From a checkpoint of a small mixture-of-experts model trained on Wikipedia.
Size: 8 layers, width 384, vocabulary 8192, 27.2M parameters.
Experts: 240 SwiGLU neurons an expert, 1 pick a token, a softmax router.
Below are experts of layer 5 (counted from 0) of a mixture-of-experts language model. Rows are named router (the router's row for the expert), gate (a neuron's input weights, with its number), up (a neuron's input weights, with its number) and show model dimensions 0-127. Each number is 128 + 32 x the weight over its row's rms, rounded and kept within 0 to 255.
After each expert's rows: "gets" lists some tokens that make up at least twice as much of what it gets as of all text. This comes from a sample of Wikipedia text that the model never trained on. Tokens count by the router's weight.

# expert 3
router [173 146 112  95  91 126 127 122 148  86 143 102 143  98  78 107 123 100 105 124 117 185  90 154 173 147  91 160 122 142 120 118 120 169 103 139 138 115 110 171 151 162  90 188 154 114 166  89 133 192 114 101 122 122 144 136 103 150 119  64 135 111 123 181 123 133 139 136  42  58 150 129  97 154 131 167  73  72  48 126 129 152 169 118  61 138 131  80 109 157 107 139 162 150 126 147 106 143 147 114 135 183 157 122 150 172 144 106 100 115 143 111  86 101 168 146 133 148 128 145  99 146 147 100 124 168  64 166]
gate9 [167 145 151  97 164 108 126 152 154 203 136 119 134 138  95 114 106 139  91 148  71  99  93 133 104 131 111 134 162  89 132 154  85 142 135 168 178  76  61 106 117 138 100 102 153  85  65 148 141 170  85 147 161 155  94 116 178  85 120 159 187 144 201 129 101 180 120 114  76 143 161  58 126 111 109 181 153 124 108  72 141 132 149 110  97 167  99 137 152 129 114 129 180 104 183  90 159 143 148  88  95 182 151 139 134 155 157 157 145 166 129 127 153 131  85 129 195 153  70 159 102  98 138 114 177 123  79 131]
up9 [ 73 153 105 154 135 136 148  97  91 130 159 185 121  87 190 138 132 165 162 120 196 143 170 120 130 146 110 131 123 136 149 102 173 100 147 119 162 160 149 166 111 146 162 160 155 234 127 111 119 117 135 100 108 121 188  97 126 126  85 116  38 118  25  87  80  76 121 143 117 121  88 201 183 114 142  81 166  76 103 124 118 138  99 123 105  98 173 158 105  88 113 118 122 185  86  90  91  73 102 172 146 114  96 126 120  85 101 136 129 129 146  91  78 155  99 127  58 121 140 114 157 139 107 106  88 146 100  92]
gate10 [122 142 150 103 133 150 122 127 139 120 140  32 162 168 131 113  87  97 149 106 169 128 102 148 132  66  99 141 117  91 141  93 158 125 161 148 159  98 165 198 167 168 163 140  96 129 144 120 136 131 106 178 109 148  48 155  60  67  76 146 137  70 130 149 165  97 137 163 132 143 167  63  77 140 164 162 188 184 101  87 127 139 128 137 126 182 162 157 133 118 124 118 153 117 116 166 149 141 138 185 140 150 113 128 140 113  79 171 102 103 188 130  88 115 118 105 191 130 124 149  84 137 102 172 105 162 118 143]
up10 [134 134  91 133 197 138 140 147  99 136  85 187  99 154 133 162 173 100 173 143 131 155 144  88  93 123 116  98 106 157 121  92  13 139  78 135  97 136 182  99 121  67 118 118 167 122 116 192 130 122 153  91 184 131 169 117 143 108 106 141 100 131 165 178  90 164  97  27 133 120 128 159 180 120 102  88  91  82 172 147 152 103 135 114 194  64 149 165 110  93 153 105  77 171 128 124 123 132 107 125 101 129 144 111  76 165 157 103  96 155 112  87  92  95  84 163 158 112 130  86 133 180 149 135 173 113  78 106]
gate11 [101  69  96 145 179 134  93 135 112 166 119 107 139 141 112 119 134 126 128 190  82 135 173 146 148 167 127 137  58 115  93 101 205 117 139 188 137 135 150 102 138  96 126 113 102  87 141 171 128 152 100 125 140 171 107 169  76 125 125 100 118 141 158 158 127 108 173 124 137 158  92 111 157 141 126 128 142 136 106 133 130 172  47 129 144 187 169 161 177 160 108 161 138 174  89  98 255  96  86 169  78 116 130  95 103 124 148 119 115 135  92 186 127 113 108 147 172 161 119 114 104 127 134 142 119 148 122 126]
up11 [117  38 105 132  82 148  91 123 164 119 140 179 182 115 148 107  67  73 151 144 111 130 160 119  93 104  94 157 121 155 122  75 131 142 145 116 131 178 182 110 150 150 141 156 119 114 106  97 173 186  91  82 168 155 134 133 100  88 108 161 118 123 166  70 116 156 193 122 153  91  75 125 147 171  71 115 153 147 107 125 187 118 104 122  65 110 157 126 179 155 146 144 116 188 109 151 101 162 121 108 105 128 181 132  81 155 124  85 131 147 108 146 131 103  78 147 183 129 111 127 106 117 165 104 166 152 110 149]
gate12 [154 168  90 134 132 168  98  63 109 164 133 123 150 145 128 104 143 130 148 118 111 135 126 168 151 156 114  71  89  91 110 160 197 104 117 121 157  65  87 143 165 112 154 111 100 143 184 112  98 116 128  78  69 152 175 143  93 103 123 126  79 144 147 157 125  82  75 137 138 162 190 136  96  84 135 110  85 151 123 114 143 142  95 161 105 151 121 116 253  99  84 133 127 144 112 117 108  95 134  95  41 172 119  92 137 137 116 109 128 151 185  75 149 168 128 200  46  59 126 146 101 163 125 143  95 171 125 158]
up12 [124 139 133 114  86 110  56 141  86 144 155 136 127 143 130 127  83 128 145 107 113 148 127 104 103 129 112 150 115 152 142 189 171 155 155 119 149 118  96  71 148  92  62  80  92 106  92  97 157  93 110 132 140 124 137  76 172 105  96  51 160 162  55 125 161 128  53  74 154 104 187 121 130 116 117 145 120  82 100 120  71  94 117 125 156 157 129 165  56 122 144  93 165 130 172 166 178 156 145  55 150 178 104  74 171 182 103 111 161 194 106 127  93 141 103 114 147 103 115  92 139 152 106 121 149 157  98 173]
gets: ".", "–", "'", "0", "-", ")"

# expert 2
router [ 65 167 110 141 149  92  39  88 181 118 134 161 121 129 204 119  72 136 145 166 121 143  96 159 146 102 112 117  69 208 137 116 133 178  34  94  93 133 173 101 208 159 151 110 104 144 154 173 179 104 125  96  98 135 105 136 102 139 154 110 132 124 108  87 135 168 131 100 163  65 141 188 187 121 107 116 104 128 137 103  83 147 125  24 185 136 134 206 101 102 100 150 100 118  78  96 147 126 162  96 129 166 146  86 107 101 119 152 121 124 103 115 168 122 140 116 152 113 110 118 151 155 101 162  91 100 128 111]
gate9 [138 144 134 118 113 115  85  93  85 144 109  80 151  82 150  84  95 150 142 144  91 106  78  73  70 117 141 133 133 152  78  71  68 119  82  79 147 178 231 119 123 133 181 114 141 117 161 150 148 129  88 114 123 139 101 151 198 125 149 110 178 128 182 120 174 122 202 176 167  76  97 139 125  69 103 101 134 132  92 173 159 137 117 171 132  76 118 164 122 111 132 120 121 126  99 149  91 146 191 133  88 129 107 174 170 140 138 152 105  91  88 140 157 161 160 103 129 193 113 161  68 150 139 125 122 158 115  63]
up9 [120 183 174 129 106 107  90  70  83 119 127  87 113 101 128 120  76 154 160 177 123 120 149 106  91  75 145 142 108 134  89 129 120 172 113  91 151 174 217 118 134 123 183 104 111 136  87 159 114 141 111 107 108 127 112 159 135 126 176 117 192 180 155 129 166 132 143 133 151 137  80 131  78  92 161 177 100 147 151 147 107 136 100 133 139 168 186 113 102 145 138 107  74 126 139 175 144 193 166 130 120 132 126 107 163 116  89 118 173  99 103 123 164 152 157 128 117 120 110 137 118  91 145 122 136  86 216  73]
gate10 [ 86 102  95 109 142 133 111  97  83 153 124 124 199  99 138 105 116 150 103 111 138  63  69 138 131 124 134 131 180  98 114 160 158 130 115 148 161 150  69 149 155 135 140 102  74 134 104 100 163 162  68 108  95  97 139 136  42 154 169 154 123  98 128 105 103 108 121 187 192 125 132  96 141  74 138 146  95  40 135 101 148 110  75 111 151  89 119 135 107 132 125  85 111 138 114 157  76 151 128 121 151 115 144 116  67 144 175 201 163 107  91 142 156 109 101 123  96 156  83 174 175 206 115  48 141 136 125 163]
up10 [142 255 149 147  60 112 168 152 126  99  74 162 143 176  55 111 159 141 105 146 138 140 117  92 141 149 130  72  94 128 113  91 174 115 104 143 158 108 153 129  56 202 106 134  70 114 122 170 126 113 173 164  54 174 110 102 125  98  64 139 111 134 156 130  97 114 118 108 137 169 154 183 107 161 112  88 149 128 144 133  86 172  91 144 121 167 174  80 137 144 139 132 152 108 167  90 139 110 130 135 143 121 165  90 166 108 115 157  98 122  97 137  78 164 105 124 162 143 169  82 130  77 144 126  86 159 108 147]
gate11 [143 100 207 149 104 123 159 165 108 149 112  91 162 154  59  86 121  93 152 136 104 106 108 137 175 161  93 151 126 156 147 148 131 121 130 154 122 144 112 166  78 138 199 138 125 149 219 111 132 133  58 119 142 102  65 111 128 111  71  98  82 133 139  97 129 121 139 136 128 150 134 143 170 149 142 161 103 101 111 122 107 144 156 142  98 147 132 114 144 127 135  95 127 154 156 102 126 150 130 138 134 101  87 109 120 107 137 102 106 187 178 128  67 158 133 167 114 220 136 117 135  98 151 137 119 213 142  50]
up11 [122  89 147 141 139 148 110 140 134 143 126  90  72 107 125 128 122 143 119  82 109 162 136 118 157 124  95 147 145 134  79 107 139 120 130 155  75  66 135 148 231 115 163 110 106 130  79 135  24  97 105 135 113 128 136  72 101 128  93 154 158 134 112  91  81 138 162 144 179 180 162 143  96 111 120 101 145  86 156 158 126 206 118 134 149 143 114 130  90 140 118  92 138  90  92 147  65 172 102 127 148 134  66 146 157 124 107 149  39 135 125 114 166 132 103 132 184 124 124 105 168  99 103 106  91  76  94 127]
gate12 [153 118 120 105 125 113 104  84  58 157 131  71 146 121 126 141 112 153 143  93 147  95 129 169  71 182  81 140  92 143 140 152  83 131 118 144 100 140 152 212  89 141 130 116 129 127 121  86 151 139 127  78 121 125 118 136 110 106 131 196 149 149 161 150 128 133 132  97 100 108  97 117 104 169 186 116  79 155 104 128 143 128 163 177 124 122 152 118 139  63  62 172  89 132 121  81 101 160  98  96  94 132 140  83 203 148 134  95 146 138 123 119 116  70 106 133 152 136 106 134 148 118 168 125 114 119 100  89]
up12 [ 98 138 121 121 151 145 142 116 115 173  65  93  97 116 157 140 153 144 164 181 150 129 141 148 160  82 163 116 140 134 127 158 105 124 146  75  83 151 134 137 125 164 158 110 137 145 151 109 130 148 101 132 121 115 137 159  66  86 127 122  98 121 188 148 108 122 133  75 129 130  69 111 135 103 151  76 107 144 122  79 132 123 210 116 147 140 144 123 133 103 130 198  68 167 141 115 166 144 132 146 157 139 137 153 188 101 125 154 143  95  86  84 171 115 154 145 174 170  81 182 137 179 216 160 139  78 135  17]
gets: "\n", "was ", "is ", "ed ", "ing ", "as "

# expert 0
router [128 196 116 161 121  37  99 178 114 126 134 123 135 124 111 199 111 165  75 133 110 158 121 123 116 175  88 118  96 212 136 110 171  81  83 110 149 110 155 133 144 167 114 178  81 167 170 144  99 148 124 158 151 159 175 139 154 188 144 115 105 162 141 159  51 120  97 112  99 125 148 153 105 137 123 149 123 149 109  81 105 168 132 157 104 151 109 108 154  83  90 144 117 100 115 113 133 193 110 171 108 133 171 114 200 113 132 123 174 166 159 126 143  90 102 130 193  80  70 106 139 127 117 160 114 132 124 139]
gate9 [122 128 142  92 146 112 146 108  92 177  74 156 136 152  74 136  86 134 159 108 169 174 157 139 150 155 116 115 144 165  61  97  80 108 139 127 142 106 134 103 173 121 158 117 150 152 100 134 122  79 116  67 213 156 142 134 156 154 111 136 140 132 187  75 100 163  95 157  97 140 151  71 157 112 131 115  55  88  74 178 128 132 157 146 150 133 137 144  83 143 107 156  94 163 161 112 155 110  83 136 153 136 218 140 134 106 144 133 190  97  78  69 123 126 113 138 150 118 112 141 101 152  95 221 164 181 156 124]
up9 [120 153 113 200 133 148  81 165 197  97 116 123 132 123 142  92 155 130 124 106  62 138  87 126  97  63 120 143  80 122 123 103 154 147 137 136 138 149 164 122 118 132  88 101 161 108 139  98 144 153  92 206  97 160  93 143 138  89 118 125  76 177  74 195 209  98 142 161 147 141 125 120  94 132 135 130 151 152 175  45 145 152 115  55 154 135 112 138 118  98 109  37 166 114 128 111 112 153 137 179 121 145  82 124 156 129  92 151  86 210 172 155 145 100 127 172 115  97 141 105 154 147 128  94  86  83  97 148]
gate10 [110  79 130 129 176  69  91 176  83 158 129  87 150 114 156  92 110 110 160  36 154 119 105  88 153  93 162 120 188 170 159 125 129 116 162 149 157 134  70  99 138 134  97 148 116  76 120 125 150 138 137 128  85 161  72 102 146 139 129 165 166  35 126 135  68 100 158 188 137  88  91  70 170 108  92 110 123 125  94 127 141 136 152 200  67 146 123 105 106  90 137 114 148 103 163 157 128  83 138 199 139 155 139 164  95 166 131 105 186 107 115 151 111  53  79 128 121 115 156 108 127 149 121 145 121 188 178 125]
up10 [129 110 156 167 123 153 124 125 117  89 147 125 118  94 117 138 108 125 146  82 150 122 114 133 146 134 161  72 147 158 141 123 106 189 185 141 159 100 192 121 138 136 129 142  93 122 191 130 141 136 151 110 134 242 147 126 113  96 255 164 157 161 132 132  64 106 120 109 144 123  88  86 172 141 117  82  98 134 131 109 105 117  85 130  98  71 151  76 130 113 125 101 109 145 188 187  79 100 125 104  83 168 125 145 107  81 139 114 118 109 146 125  92  77  69 136 104 138 130 123  82 104 175 118 108 131  84  91]
gate11 [138 106  82 135 152 192 152  81  89 141 139 194 183 107 123  87 123 105 117 187 163 200 128 143  75 115 150 145 123  61 104 158 199 139 160 129 146 137  99 134 154 109 144 135 122 124 142 124 136 125 115 147 160 107  59 166 146 121 143 158 143 126 125 115 135 136 112 109 113  98 166 167 135 112 160 184 166 110 161 147 149 163 161 161  78 101  81 100 108  94 147 106  75 173  88 173 101 116 131  64 130 113  99 138 124 159 169 141 127 112  70 134 131  85 177 117 112 100 171 114 112 133  99 101 176 119  75 111]
up11 [133  69 116  91 204  97 141 178 117  76 138 125 163 130 155 129 151  90 158 151 140 122 168 131 113 155  98 107 164 116 155 153 101 156 164 158 104 130 153 115 146 164 131 147 208  95 114  91 160  61 118 107 147 158 162 106 128  95 107 135 144 101  92 111 108 138 111 169 116  84  96 103 111 170  59  51 137 150 108 116 130 154 182 106 141 139 141 130 115 122  70 123 136  68 136  90  83 147 110 171 199 117 149 117 145 148 124 148 115 174 170 164  94 142  52 110 141 124 112 144 127 151  83 101 144  78 193 126]
gate12 [134 147 170 164 163 158 104 126 194 117 131  96 138  83  89  48 167 136 175 141 186 148 148 136 108 181 164 167 108 119 120 109 124 135 172 111 120  94 176 180 144 160 124 124 115 101  97 146  81 175 118 144 102 183 153 108  97 136 162 114 157  86 172  84 166 108 159 107 134 125 154 108 122  77 168  85 228 126 148 135 120 158 183  74 117  97 117 136 181  74 125 166 131 113 128  85 115 117 104  97 133 116 155 146 129 131  94 129  84 124 143 123  99  84 170 131  61 113 125 146 124 140  92 176  88 125 140  98]
up12 [139 127 179 161 144 135 142 117 167 143 114 112 104  88 133  83 122 162 167 186 120 136  63 125  74 128 179  88 153 146 111  70  87 129 181 125 114 138 163 131 156 137 128 117 105 110  81 157 107 185 158 152 104 140 152  89 111 104 154 127 142 106 153 134 200 128 186  80 164  68 148 143 114  64 156  83 176 137 124 155 138 129 219  98 105 128 128  94 151 106 118 144 115 139 148 125 113  96 110 119 105 107 147 140 121 161 125 117  88 111 173 141 111 147 216 110  78 190 117 122  95 138 100 193  76 149 123 137]
gets: "| ", "of ", "in ", "for ", "to ", "from "

# expert 7
router [161 115 154 144 117 124 114 137  99  64 154 155  97 102 129 168 103  89 135 174 121 139  79 170 180 130  77  84 187 119 102  95 145 132 116  97  53 121 157 114 119 144 104 135 163  98 127 175 131 152  79  78  69 105 188 139 120 140  88 112 119 157 165 104 127 134 122 143  91 105 145 146 189  88 169 168 113 131 141  88  81 153 156 111  57 134 122 149  98 120  59 157 143 121 106 156 134 122 103 125 143 128 174 121 137 105 161  96  60 193 143 111 180 140 104 120 163  98 157  77 162 133 134  85 138 147  98 167]
gate0 [133 147 159 126 146 119 129 125 138 147 187 119 171 109  28 142 120 160 114 143 134 106 125 171 103  61 127 143 108 150 109 151 139  80 128 202 143 122  92 146 135 144 161 194 118 138 149 165 185 132  89 148 109 138 168 125 153 134  86 144 197  83 109 142  64 161 177  94 136  71 137 138 133 143 141 167 162 138  91 145  71 149 116 155 111 180 123 127 139 162 209 170 131 221 171 128 153 153 154 181 137  84 119 184 141  82 139 130 139 126 122 122 134  89 136 147 130 124 105 174 148 168 131 138 155 145 193 121]
up0 [179 149 156  59 132  94 123 117 179 173 159 110 151 140  13 200 144 129  90 139 134  75 103 189  77  95  92 155 119 121 134 157  81  93 165 170 137 147 110 118 154 190 178 159  90 156 125 151 187 174  53 134 113 140 141 124 149 171 113 128 135 158 119 101 130  82 130  99  76  86 152 158 143 151 144 144 103 105 135 127  68 162  65  89 115 182 122 103 113 141 143 152 121 176 124 145 149 119 127 120 134  22 170 182 145 101 133 130 123 137 137 112 167  91 148 173 161 132  97 187 113  99  95 100 125 148 154 161]
gate1 [ 68 177 163 127  94 175 124 136 116  77 167 115  78  80 146 139 152  96 177 159 114 103 129 146 141 189  90  89 164 102  99 128 147  61 107 175 102 146 137 122 119 106 134 121 226 131 129 128 144 138 149 140 168 120 111 133 196 180 169  86 164 177 185 113  64  92 202 142 168 111 108 128  57 135 110 138 160 138 136 108  95  72 113 138 159 148 198 134 110 121 169 148 164 154 122  74 110 124 168 189  72 129 194  71 148 113 148 117 170  99  99  74 119 181 171 121 123 101  70 118 177 171 125 154 120 130 180 141]
up1 [137 117  88 188 134 147 157 152 136 174 125 125  96 141 119  78  92 151 124 113  76 101 128 177 189  88 123 133  99 141 100 107 151 173 135  89 136 149 168 102 188 189  79 129  64  79 114 124 130 101  78 132 141 100 127 150 111 166 155 130 146 119 136 149 176  71 133 131  99 114 206 135 151  92 225  95  93 193 119 156 154 138  91 114  89 119 115 135 140 100 118  88 144 112 138  99 206 104 134 140 120  78  82 167 114 112 102 132 103 154 123 143 112 109 134 187 130  82 154 122 156 116 143 150 135  92 159 157]
gate2 [118 135  95 157 128  77  93 208 111 117  99 117  60 100  95 122 128 141 154 161  64 155 112 140 147  83 101 147 134 156 102 147 172 131 142 119 134 190 110 157 104  71  74 128  94 174 122 151 247 197  85 160 155 171 130 140 141 100  93 140 112 109 116 151 102 156 103 153  80 133  92  71 130  89  77 174 131 107  95  64  49 132 152 107 130 153 134 152 107 159 101  78  28 109 120   5 108 169 109 103 133  99 157  95 180 154 133 122  96 143 124 151 109  80  81 162 106 146 142 135 126 154 113  72 138 168 153 106]
up2 [128  91  99 132  92 106 120 100 149 166 164 208 105 189 138  99  97 164 105  88 133 156 120 149 171 152 142 154  97  76 170 120  54  88 132 113 201  73  74 148 115 137 175 115 145 171  71 136 106 125 117 133 138 107 101 136 113 118 146  68 119 144 100 189 136  90  83 108  99  96 115 109 134 128 132 101 132  83 210 113 161  99 133 143  95 117 119 140 199 146 144 141 170 186 154 165 106 136  81 149 115 136  93 142 112 113 118 126  92 131 140 124  90 123 165  85 134 205 131  90 169  60 111  70 119 139  88  76]
gate3 [117 117 117  75 143 107 149 168 137 123 107 140 135 106 194 117 132 113 109 105 154 168 155 208 148 189  98 105 178 196  87 130 106  90 121  81 108 128  83 159 120 151 129 118 136 142 161 102 143  95 224 157 118 181 154  91 137 108 155 142 159  82 106 113 151 107 164 135 137 132 168  92 160 158  69 162 142 153 154 129 113 138 148 117 161 119 171 156 102 144 143 154 134  94 101 116 136 159 212  89  97 101 115 137  90 114 150 127 138 130 121 139  77 164  97 130 148  96  75 116  76 150 159 166 151 173 117 151]
up3 [103 173 172 138 176 139 118 167 148 100 154 136 221 113 159 165 126 153 186 139 166 202 136 178 188 217  94 204 121 156  63 152 102 107  89 111 101 110  93 168  59 140 137 168 145  96 161 137 143  96 228 152  86 155 185  87 133 180 134 110  97  89 115 128 101 148 136 101 154 137 158 126 146 119 124 127 111 165 153 161 156  90  88 114 106 127 118  91  83  83 132 171  77 169 101 135 137 122 184 120 139 104  80 136 120 114 119 142 132 169  68 105 175 152 164 214 112 103 124  65 106 114 128 111 144 110  82 149]
gets: "(", "\"", "; ", "\" ", "er ", ") "

# expert 6
router [156 146 121 140  97  82  83  67 154 108 164 154 160  65 149 152 131  55 161 190 139 125  98 174 111 167 146 132  95 103 153 108 125 127  79  92 122 122 112 176 144 111  82 139 204 129 159 155 161 164  65 117 122 181 168 147 140 123 131 110  83 121 139 116 100 167 164 149 133 112 171 150 137 175 139 156  99 127 104 117 142 150 146 126  76 112 175 145  87 126  91 154  60 120 118 119 115 155 171 134 108 116 136 136 158 135 199 115 143 167 152 111 177  70 103 131 124  96 113 105 128 189  75 102  80 175 117 137]
gate0 [ 89 204 167 164 154 165 104  98 136  89 124  57 112 104 139 132 135 139 146 161 147 102  69 173 108 151 157 153 126 144  59 104 124  85 132 117 158 123 115  98 109 101 110  98 149 193 107 137  73 148 107 165 144 173 126 121 172 120 123 161  88 147 135 149 111 155  87 115  89 140 151 161  86 108  68 129 118  84 112  88 146 138 144 101  71 111 143 135  96  96 144 137 112  78  33 198 134 144 124 113 146  70 152 223 180 104 218 103 145 131 133 153 155 140 106 193 180  77 150 117  98 118 129 155 100 107 167 171]
up0 [114 113 113 104  71 138 157 145 127  92 140 134 189 221  76 100 172  71 112  87 139 120 166  85 119  69 144 113 155 154 202 157 119 133 179 176 152 188 150 142  96 213 115 150 141  96 100 130 157 153 167 149  85 123 103 129  78 173 151 131 144  96 116 116 132  90  92 113 182 115  86 165  77 122  82 120 129 170 116 164  90 139 167 145 186 186 115  88 140 120 124  82 103 137 198 104  97 136 117 173 131 157 141  38 113 158 106 136 130 155 111 149 122  95 122  96 103 152 118 161 116  82 145 146 168 151 121 126]
gate1 [161 103 153  47 161 128 172 166 195 137  75  67 109 118 136 118 161 105 119 122 130 140 133 134 138 107 151 127 105 133 165  89 101 128 131 149 124 121  97 115 135 117 144 159 151 130 180 160 125  48 166 157 177  80 123 155 155 135 135 153  29 111 156 138  92 108  87 107 103 158 131  70 133 113 129  95 159 183  88  89 133 162 159 153 154  90 117 183  54 127 103 132 125 185 147 134 160 172 140  97 127 129 167 173  95 123 163  89 111 132 162 171 188 147 120  93 159 154 142 137 136 132 127 171 202 163  98  97]
up1 [105  94  88 184  91 117 136 125  63 116  93 170 143 154 123 139  78 158 143  63 137  95 181 114 122 128  95 109 135 148 186 123 129 114 153 140 180 132 128 170 101 148 128 129 100  96  84 151 102 183 138  85 105 145 139 101  87 119 114  94 201 129 132 121 106 158 160 132 156 130 124 153 146 129 168 105 114 100 186 162 188 106  92  86 173  99 155 174 136 121 138 144 123 120 152  99 132  67 108 159 131 147  94 103 141 142  84 120 162 115 105 131  77 133 147 122  76 123 118  66 116 132 131  50  48  38 155 129]
gate2 [151 132 145 129 179 115 106 127  92 177 171 126 114 124 125  82 177 121  98 142  72 110  99  95  89 115  98 142 135  87 164  97 124 112 165  80 118 148  82 161 118 126  91 175 168 126 158 113 162 204 107 128 125 165  85 118 167 131 132 121 135 129 163 129  37 139 126 114 116 182  75 114 126  88 228 145 146 151 121 123 170 115 167 124 105 117 128  84 138 111  89 159 158 159  71 168 159  99 155 136 121 177 132 100 126  64  42 114 139 161 185 122 166  83 142 123 141 142 108 111 159 178 126 135 108  91 145 117]
up2 [ 82 141  90 103 153 112 117  83 136 168 137 133 165 143 135 112 146 140 149 152 119 170 115  77 127 136 108  99 195  91 130 137 162 127 136  80 143 101 113  59 126 139 102 116 155 116 140 113 111 142  79 121 128 188 101 127 128 111 139  96 122  60 118 164 130 142  96 132 151  92 137  70 123  83 138  97 160 118 145 138 152 131 155  53 172 146 145 107  56 127 160 117 172 151  76 133 119 143 128 102  90  92 167 113 130 134 117 121 152 141 122 115 102 158 144 190 150 167 132  57  55 146 136 162 120 128 124  89]
gate3 [143 217  99  99 206 114 102  52 137 136  65 150  69  89 133 151 101 126 109 141 120 148 166 141 101 137 135 109 178 141 161  88 225 162 156 105 107 121 146  50 144 137 172  93  73  97  91 128 121  73 143 140 104 103 134 160 102  80  56 151 138 135 121  98 191 147 116 158 101 146 125 127 109 153  79 158 141  99 156 153 113 128 142 173 126 114 143 130 156 132 163 130 135 132 119 125 107 148 111 104 149  94 145  86 101 139 144 102 138 157 124 123 187 138 193  82 154 130 106 168 146 120 120 104 113 159 116 182]
up3 [ 82 134 142 161 164 136 143  92 151 103 213 122 173 147 137 164  83 110 138 172 158 154 119 111 121 153 174 109 209 127 147 149 196 145 170 131 132 101 178 143 134 124 168 171  73  87 121 103 127 125 167 124 156  91 172 118 106 139  90 134 133 157 142  49 140 154 148 159  73 107  91 127  88 151 118 173 189  36 101 137 156 126 151 110 131 129 150 125 163  95 109 107 110 152 125 149 130 121  95 132 143 115 100 101 112 110 179 103  86 163 115 100 145 122 125 140 165 166 122 148 108 147  77 143 131 192 108 122]
gets: ", ", "and ", "a ", "that ", "the ", "his "

# expert 4
router [189 101 100 145 152 107 133  86 156 108 155 173  98 156 162  79  84 151 147 112 100 201 157 116 188 148 101 157 138 174 200 101 134 111  80 133 102 141 120 183 113 158 142 118  99 119 128 178 165 140 149 132  89 123 112 176 142 118 167  74 115 139 159 153 151 148 145 135 135 106 197 148 112 158 144 102  90  55  77  53  85 182 124 131  80 148 142 123 107 115 103 142  75 131 107 131  99 103 103 117  83 175 148 140  84 149 130  98 150 114 151 117  76  89 166 130 158  78 177 102 150 132 168 134 110 157  96 169]
gate0 [ 99 167  74 134  98 160 149 109  77 116  67 116 103 125 167 126 104 150 112  99  80 140  85 157 135 169 157 136 113 164 156  75 138 203  73 113 173  97 110 121 157 123 114 166 169  71 149 150  85  87 122 130 182 133 158 181  99 130 122 111 100  97  89  82 118 103 136 135 111 125 110  96  79 122 127 109 176 145 103 148 133 124 121 131 111  84 145 152  98 128 135  55 122  84 105 118  99 125 163 155 117 151 127 166  73 151 114 102 120 102 124 117  83 110 128 169 144 141 114 131 117  90 127  33 184 193 115 140]
up0 [112 164 163  94  93 140 151 158 144  94  89 109 126  91 158 115  85 141 125 106  99 151  96 157 153 183 168 117  97 139 159 113 142 145 117 106 121 158 121 127 121 138 165 136  99 111 151 185 110  94 130 121 169 147 138 175 139 105 130 101 116  76 122  29 152 130 140 112 115 105 119  97 119 139 127 112 105 109  95 145 157  96 161  79  87 100 170 168 138  55 171  57 143  44 143 132  91 152 147 119 138 117  73 135 108 192 132 105  95 152 167 157 107  98 120 136 150 169 113 137 172 119 117 106 124 132 102 211]
gate1 [121  77 118 143 102 104  65 169 155 143 149  99 135 112 103 123 150 129 100  68 109 132 115 118 159 100  96 127 150 163  92  26  94 110  85 128 121 116 119 141 112  85 155 131 138 135 110 122  94 187 124 105 123 199 110 133 129 133 208 111 195  95 124 121  81 179 111 102 121 154 175 145 144 175 136 185 116 158 126 107 175 142 168 132 150 189  91 135  65  76  89  79 116 131 111  96 123 177 134  74 102 170 183 129 171 108 172 118 109 121 158 104 130 114 159 123 140 196 142 114 158 148 130  40  75 184 148  86]
up1 [154 115 124 146 153 130 169 131 128  95 112 130 103  90 121 152 132 103 163 236 174 103 165 107 157 122 129 175 100 123 180 136 135 101 147 177 132 164 157  66 120 139 103 158 125 100 142 165 125  95 105 167 109  37 107 162 137 114  76 111 101 210 107 124 146 111 165 142  91 116 109 117 107  87  98 110 118  28 160 139  65 127 160 130 148  89 178 138 173 132 103 145 136 154 139 142 178  89  96 150  77 155  83 153  94 198  95 121 124 109 120  97 103  75 106 165 130  68 116  98  90  93 114 193 171  88  92 167]
gate2 [162 102  74 142 178 107 149 113 116 144 164 165 142  88 119 130  88 127  67 139 188 147 105  93 162 171 141  88 151 158 195 166 201  93 162 171  88 110 111 128 147 103  96 154 146 181 103 124 104 150 111 124 109 119 137 108 160 151  83 137  68 119 165 103 161 142 143 152 121 107  97 147 175 153 127 158 150  86  73 129 134 131 144 165 147 125 113 144 117  87  63  90  76 197 129 189 109 176 107  78  90 119  94 119  73 134  90 134 130 112  92 166  98 137 129  86 157 107 110  92 137 148 143 148 168 107 118 126]
up2 [155 164 123 105 111 107  94 172 134 192  99 109 181  83 121 159  96 109  93 162 152 128 202 117 131 157 119  78 124 152 210 104 149 125 105 168  74 147 157 145 109 151 123 154 178  28 118  95  83 163 109  69 103 141  97 104  78 122  60  27 125 125  93 101 153 128 115 142 100 139  85  73 135 143 131 171 119 115 104 166 117 145 122 143 144 204 141 166 122 116  75 118  95 185 133 168 150 143 101 165  88  78 114 115 139  90  99 106 138 117 151 152  59 108 106 130 183 159 136 102 102 120 144  75 148 183  75 139]
gate3 [126 154 120 133 167 131 154 124 161 158 137 134 123 129  81 116  76 115  94 128 168  55 183  59 150 140  97 124 146  48 103 167 118 133 177 111 109 161 106 103 180 179 187 184 177 117 150 162 140 128 110 136 137 137  95 147 106 102 126 103 117 104  72 173 108  86  89  78 136 193 154 137 166 144 122  96 168 104 186  98 141 171 162 174 115 135  88 129 145  98  90 136 168 184  95 114 117 135 118 126 132 169  77  84 107 142 145 120 140 171 143 172 122 142 123 121  88  93 105 142 123 167 123 139 111  93 138  71]
up3 [123 149 142 158 113 105 110 136 164  83 203 148  86  64 153 194 116 134 152 109  84 181 127 180 134 101 142 117 168 167 139 115 133 141 137 130 101 156 182 131  94 120 101 144 134 132 108 119 126 134 176 132 140  94 110 104 101 134 112 136 106 135 178 118 189 171 134 152 166 116 129 134  97 102 123 182 187  82 182  93 146 118  94 152 123  62 146 125 128 166 105 168 155 146 172 131 143 107 123 102 192 148 149 191 190 152 136 146 120  75  50 135  68 170 134 169 152 103 108  67 121 113 121  89  86  88 143  92]
gets: ". ", "\n\n", "the ", "\n", "- ", " "